Weights of a small mixture-of-experts language model, trained from scratch on English Wikipedia.
Size: 8 layers, width 192, vocabulary 8192.
Training: a variant of Muon for the experts, 285M tokens, 4351 steps.
Below are experts of layer 3 (counted from 0) of a mixture-of-experts language model. Rows are named router (the router's row for the expert), gate (a neuron's input weights, with its number), up (a neuron's input weights, with its number), down (a neuron's output weights, with its number) and show model dimensions 0-95. Each number is 128 + 24 x the weight over its row's rms, rounded and kept within 0 to 255. Numbers have three digits each.
After each expert's rows: a language model's description of what the expert responds to. This comes from a sample of Wikipedia text that the model never trained on.

# expert 9
router:157174123122132157092128123094128121143166134145122144114124118068081121140143110111139135116175153103167152129120069119158098146157117166144143119115160139107116147124154131123118145091136086144108121126129182104133174135168114131162127112146102118117130155144118123113163134150138088118
gate0:114140132148152125103168117142157129141107189116083155154102116163144130149139142143155074101103167133104127133091114153137160110132088143152128119118139144127085113146133108127151130126089098145068116149144148149146154099153067129122123194162101087132133125150118107174111109124087140086
up0:104074117137102142176132160101133088170131116075088087104098125128130136125123199137118142077110129127128130093161133145133077122159110146121120109114127090141127142125114149138120127137112096133089130114163155126149132117156117069121100132128080094115115134149146139088120154129137121090
down0:073117131201142148107086124134106127096112172165128146112090156126136129159110111157130065089146114148171106065124121123135118148143113153109114139131150097122139111140128156121139091175135165109103127148121123079116121122148087149132116139120100117166128131099133086116145134105121120116
What it handles: Inner syllables of surnames and place names after an initial M, C, P, G (Mac-m-illan, McC-orm-ick), plus leading digits of years and numbers.

# expert 13
router:132201140121149134124158112101156085126183148133118114133107140119120094124157089137124136092134134124148152150122090104134126178125098153132103143085142153104103142129155146130113081098154106119114116156098148090124160138160096161143085117139100134120123152165096107133163120141138100115
gate0:108151194160144156108155106104165131146162196114071141149127142167113125163145103097138087113092156134130116139114106141110136127122115132133098143121139141113141149102120154129166097140086109162101128106162173133137121071157057109133115189163100125150141149130098134136097117095099123120
up0:125122136108115115146146163184128073122117141102136091133093128092124122096145171136103176083137129120155135135110117162137115122107145127117140093159097099133091167112102140146129104131108084154059108150145149148181115134132133071148097093113105125135113128126158129087146153126143106127
down0:077123129182152117124118152127112171134169099126126122113113143154142152150135105126115131139107116131134110136115138080140149158126158114112132133095117121105112121123142171158151090172163162136120113128122152121124173122156096176144093128147119109139117131108135115135160115128130087130
What it handles: Relative and clause words in prose such as that, which, who, whom, where, not, and middle pieces of longer words like ar-du-ous.

# expert 1
router:154146105104133135121132091110097108116166164157104074092126090130101107110147090126127133147143135114140127139128077108169095142124117153140115104080141165087101149145119154114149120111149100116097099146115168081135160130140058134114116108128089165112115155153117122134127136128143118127
gate0:131154182175155124152181107143184122118149136123131134161090144143165163151152166102155125125119154161124132158118084156124145118139117128125142129140146110111095134128110117126130110158065100138079124128137133163161148071134089110101142146179114123152142106142098133163137105118098083102
up0:112101144112117140134123161140142097146119123100107124134108131133119137135104158115123150078103110147136132126114101157192106136136124127163174139130146109119104163144109143126116149146143119140111132133141150132168098133093099061126118144118138120097087140133140144116123141103164076151
down0:085118128155173119086121113126135136123121128134140108096103163114140126121118104107121092124157163131155122135128160092125104154120133154134104154100139129147123130096153151149155096170163171119094117113115134136120130135088065134158155125138119138181108143104118111107157096131108078146
What it handles: First pieces of personal and place names, and letters after apostrophes or in short codes, e.g. William, Tom(my), we're, SCO.

# expert 10
router:156146128100180159105146087122139099145178152160101129110108117128109124126147086127147114106143159128183161153117090117145118146144115153148116144092161148104136157111145123084147100110148097117114116100123167109116163131145097150142129124153117151089125140130108110156154129137154092101
gate0:123127192136149164135158107119171138141141163116093170134117162151137118158164134114163097129107164111104125154099095174129147116107112152138108128134141141116129132101139164117146105125099103176067131110159131137136140073124062113116128191174129151131155162119097129170125140115124130101
up0:150126120094082136161142161173122049121116101074128086122111120124111104103108202148097167080133141157142151125126112119140097112138130141139157108132106097132098156136141144128103137123105091107095130126132114137141112153147131107127109109136130098106094131136108126101112127111118118114
down0:071129156191161120112106140107122142111142141141119105115124154127123123150132102103139113113138122149115112098115151107094126123128140147112113161115149131117125128098122136115194098174180182137112106124083171118128151127115098128134158134122120135158151145120117097147150121125117108147
What it handles: Commas and word endings closing a phrase before more text follows, plus connectives like while, after, as, and participles such as citing, located.

# expert 12
router:155141110115134158085155095077136088120176138139112124105101128130088106110168091132136160121163120101145140133105092075162097157155099162143133118119166136115134144116115118122132124101144115121115120100096148084116175114140105127130141093140099129075124164151123134143146117155153123127
gate0:141130177131156130140133105156167134151158174122066128160086171165124127126149163131150111168103119143130121128081141178125170123119106113153129095132100131144153102092131098124139125123082087132103116135137120129141148072148077114146111166139135133115155129157113122162118143099139151108
up0:142132118094115165141140146115111101105117110080141125144091101082130140113117172130114152069126125156135105156113121142154101146166109156125147110138149083133101156156159158159140145137180077136120093111113164116153132142120105098164080098119118126115128144142123126112139148112138105143
down0:050117145163130122147090115143129126158154178102146121124127161141106124115141127125118115111140101159127126120110159080112109130130121147145148170127134122164109127113146161148144144139208168137107182141102148127111134142108146151177115117149104113147132149135111102126124074143120127150
What it handles: Final digits of numbers and the pipes following them in statistics tables, plus units like km, kg, cm, and closing parentheses.

# expert 7
router:170156128083158116124143082104132098158172154179129115110120105114108083111158085145128153118156125112149148140117096114149095170140106135136106127114139135102116144104128130114132109087171096119118121132109153047147190137145099150117115099137119153121117146138100123140146106136162108117
gate0:107119166130147143143155132142167108168188133112106121133106164149141168169155157144153078146080153109127142139103102141125186116138069146147088112141145138122105090115061120131171115136072096138087175124142106140140141086138090096142086192144107137114135141126116084151109140129111129098
up0:124121125110111132170146132172118070131115083066107112112135125109113138125102122122142153096110150181127170129157161156136113092130102140105144081167121119123114125145121173072118142108093105120098129102119119163170115071125142100134125125138095130091094117131089133096130138119135140126
down0:089116140170186152116127189116166144125134133128140117129120126147135123155177133118133084125119113146099099075083122118112145140137125108108115152102165169113116158101175112150154086167171127123129104191095151152148149147118118101139112142114127147147123106098111116158132099121104113101
What it handles: Line breaks and sentence-final periods, especially the blank line before a section heading, as well as heading markers (==, ===) and ")." and ".\"".

# expert 15
router:136153095115127129098140119118117115162150141124107123109121096086106084108180125133129158130151137125152151125098108114160104160108104162136121109115128146099138144138146160107185091104164137132101111127082166111118166141180095124147110113114106150115107149143092132142147135146139113103
gate0:106137140173146141113184137156125124137134135118068119145123106190153137155160126134149104116079162117109119122107107129137136115115150134120153130100099147129104141086143126160157088108095117156129152159148171165113182097163080112139092145133129127126157144164140085132115103133102104120
up0:122112157100119142134124156113130123093135115055100125107131151066118142121139185142148154120137115156119133106146101112114105142136132129177134110136105095133090132142144120162111167121126099110103135147166156113149097147133131107115097147144088117117124167149098151058155165135131111109
down0:078108156179136131123090107117103155132150152138120116142093143134128130138147098136128107117120133113134129108099155100087119138099142128103120134102144155126096114084125130118138148154155136128151113150112160134126150125112110158140161129144111151184114157112096142134147092141121105161
What it handles: Spaces and numbers in sports statistics tables and scores after pipes or dashes, plus country codes and position abbreviations such as FW, DF, ARG.

# expert 6
router:155171127085143128130135117136137106107149145146119107120080087128095119099130091129141140127160134120124138140136078124166106163154137141149155123113139121091133158119128138130148128086146086135081098149123149116143182175172107150122118126146107147087106148121111125141155123155153121120
gate0:133133127148146133148121112144135147117147176081081159143120125162127147149166114113141093109117145125116105144099068151104144122112096142156128135123089126130122109098148163144163125123081064161076148113171140158153144106141066148136108170156102117122143135130094105139112078120110133107
up0:120095098122119126153130130126107094123128147098117115113134121113136129140122180112142150099150132154147083134127149148137118130120100144133148084149122111115111127127136143153103120151137036154074107126132154121138103137127146074139109143135080147107127159138126121080155123145145142117
down0:102106146154151144135100136142155156148163141116144122129085140105097154147115078142105108109150125141132135115142145051115141130144140118125116157069162145143115123087123131148166104141169130129096131153102140137141120148086093133169154137148118116156164143089113129096118141105090147141
What it handles: Word-initial fragments of capitalized names and compounds, plus hyphens and ampersands within them, such as Write-in, Trans-ABySS, Water Resources.

# expert 4
router:163157112098146133117149105107117104124175143184117108104125108127079114101147082142138159134160124111144150131115104090134121163147110158161098109102140120075125148144141129093144106090146114123112096124092168068130176146130088148127110104144071131090112149137121157148171141142141109132
gate0:111146155162140121105153100155144149115156153108105107169071159171107114141164118111163095112087161137108150112143118153124152120135155149145119156119144142108127153138133120095163088125090078162120112122120117151122144101148077118113107170161114115114133164124100131156112116125129117109
up0:136124127118107141155127134133131082118123106091141144124132130111118113152137193171102121082110141130123134116155122118157110128156125163148177117133124107119128126136150160152106135151148095137086118097187158140173081152108117089136090120122091117107118151155153112124140170125109123112
down0:106119108147173159111107155160122119147137114140150112130135178104118096162117156120093080123136157136136120109140159117148107144137126133100112149109109087103143106083165114154174125088157129103084123141144134114151141126119070170139109143124101141167112133120152122115137157117140130131
What it handles: Single digits inside multi-digit numbers, mostly the second or third digit of years like 1978, 2010, 1940s.

# expert 8
router:174170118099127124109153124106131091149179148170122119112086118093087086120149094133136146121162130089163152148136095096169126146145106158142132104117131155097116142134129156097157134077124123121118112138097167132113149140131091142143100097126117158079084163129107137145165138152143105095
gate0:097139188155162119084155133166111177161134129114111131160100151122136147138143131132179106123086152148139140159115088136147171130127139156153119161144137124131120143121129105101161120105102142154115145113154142111139137081146075098138126144172132135113105136167121105139098124134138090118
up0:097132161085125142135129138156140125114158146088126095112104118096121123102103164102108166058130120118128151145133127119143089151131146116149170118147107077112084128137115157162113158113139089113103119131132167118151105133113119080111126118146108122125094150154143095115161152128152096124
down0:085121122168146162102118179129117133119161160097126085138112101109153127140085114153155114097121119135150102128176145101100119114110120093128103154089114074133130150110142142174131104149153172105163095094106131128109160169124118147154149123130107119151113119119128102146160137115106101126
What it handles: Articles and possessive determiners opening a noun phrase, such as the, a, his, its, their, and possessive 's.

# expert 0
router:166173113087143144114152108120124086135179151174099128102125128091115111111143094123148163130141138132165174160119083129178112176155092134160100124115141138095144135119145164138137108101156131128110123147129180097137176130144098128143100114141094135092109127157118143138144132165163104111
gate0:130132147128159135139150126139154129125151140109113129148124167165155124136125130113114099127088162151128110119089111141095203098148107135157121165126151128121121123114135129134132113143093111145117151115137143150110142072134049101109126146162118087105112126174089106153129141121130111103
up0:123125132103098131155127104161141066090124102091149120095116117087134114132114164130098154113138123156152092126103137152135136135163138125135120153134129097116129163129126134121135103174137136161111135096122150107116078122122094120142090102133088116124109119134102170085127163111137118122
down0:109112153141147164153091125152118138103134130148122109105084147109141150148171112137109114104149143132172127108134192114114124118100120159112133147097175118130088112109125128120129118176179157152141109148109105118161124137110093120127138160130092144145137154127135110110121134151113115160
What it handles: Separators and linking verbs in infoboxes, tables and prose: table pipes, colons after field names like Issue:, and was/is/were.

# expert 14
router:140153113136127152124132085084119126143174136146111136117117099103103134117147085159161158127153120125156136162111092116131119169114113160148111099106136136089126154136110114103124125114144126105080115143125176098136175144126086131148100106143128154121090129143078157131127140127136110129
gate0:123112180140143158126140093127178128165160165142071147120091150157120129164138111116123087127089149165133153129101118139133120123138084125148121127118129146094129129115121128136150124120092119149091127102145142117150108077143059106178108183155104126127159176131119137115099134076108099140
up0:156110132085091101162153158151111085140129150086119080116104108113108116158109198121098168096115116125118131131129133139139094145130127123155144106141119114111098150144134156153108122157101079125106090135106161124108100155115159075133093100101110117105104156130131144117128150136118117128
down0:086134125156143129140130153144102140133155135128132108119108159154117142130116102145117097101124101139161126114130165076121128159119162132122120166096121126123114137079141158144149091159162163131111134152110147134102141154076105172152125130127119138153124131126118093136170122151109096163
What it handles: Verb particles like up, off, down, back, out after verbs, such as made up, plus nouns ending noun phrases after the, like seat, district.

# expert 11
router:138135105104145161125149106113154117163191152175146101118099120101109091124131067136150166129158123095145131145151088079146100157157126145141095114096164135112118160126132161107133104088142108122112122127120164127131170133134106167116136092128106166091117142153089125154153172162141093119
gate0:125120170146138153104144085154151138175125146121095159150129176152117129145180131117151105115082142144137128149115103112138144120144150135128145163122118138112125126101142166152154117140119121155071162114156144126121139095148070150121123197172145103116125144134142121145091106135106118118
up0:104112130104113116158140182166113084108131135103126087101080122112095117154106184151080155093127110134115149121143117143129093125155123141136148096148126078086117120152101116114115133158118071085112098141144132114135110161140144062138095105122114126119119128133117137113148141143109140129
down0:074130165178147139140120109132110132147155153140153130120105178115127138115138103172109116121140125114138146111105156108117123141135135135111143161098151124091120134117141154134189110179206161142118124155115155104131161151122085166148160154123129124167138130102138083136169149131123124140
What it handles: Word endings and common adjectives or verbs in running prose before prepositions, e.g. first, best, most, worked, trend, standing.

# expert 3
router:143129127108147150098140077115119092156178173152144111103104111101123098107190074125128153139139111108140170158136088090169110128149109141149118143121167152063127145094130120113151108129135123113103127117118159109146180151141089119120087118132087119111125137147121141155154122118134108117
gate0:140138156159152153126115134109162112123130160138106147151092166195158134156160140135153092123101186145126131129111129124134147102139124137140121102138136106135112111153159164138139117134106083169057183114145144140129156093121078107124114157160136115128125145119089148138116108116105138133
up0:110127134108120141132128147174158094099096138084126102116086098108110134127121213099094141126134156191106131121121133127118101134144142161134157102155099116125114138128158143148120139124108094132096118122140150116143137113144121068131113122116115118087111139138108126117148135139150130128
down0:066123156163165148110102113132105131090169163148150114099106136103130151163120135160113100119144108142166130101121128123078118109140130141104118141137128143128130114123128151116151100143171172136123140125088141101137131128118122171148136142133109147168138119112133118139136107130092098146
What it handles: Middle and end pieces inside long foreign surnames, places and taxa, such as -son, -berg, -burg, -ova, Friedrich-sh-ain, Chimaer-iform-es.

# expert 2
router:159150106115163128100154102112140104147184152158093110104110122108105117127182053138149155137143135104129150147128096108160095161158120149130103116114162131084120150140139148103133120079124082136104110112098182118121169144160091140111127108109113143089103135149127145156156144127112119115
gate0:121126162161178152145146120132153133191133183097098153138121163156116145111159129136163088105098141115113152129072119146125179140146098151128113145127127099107104125086130142106150118083111121131082125128124123120151159075105054102141112163158112095120148154124123097173108150122105129132
up0:131130126093105152116139146151143088132125110077109092102111100120120137157108211117108159070112146150137114113132124124150075137133125151151147095150129135117136147153138137136096141131094084140090132129126149120131100145129134085140116128126121122136100138118115149092144129099133113112
down0:065160154161164128118113144110130116141142140122114139109102137127136112146154079118152105119132092143143118121122136100092116127116158133114118145115130106123106104093159138142161097170162140104142106127104185100132150120108096165157126135140096136154139156129133114132162129109122088130
What it handles: Prepositions following a noun, verb or adjective in running prose, chiefly of, in, to, for, on, by, from, as in turn of, states of.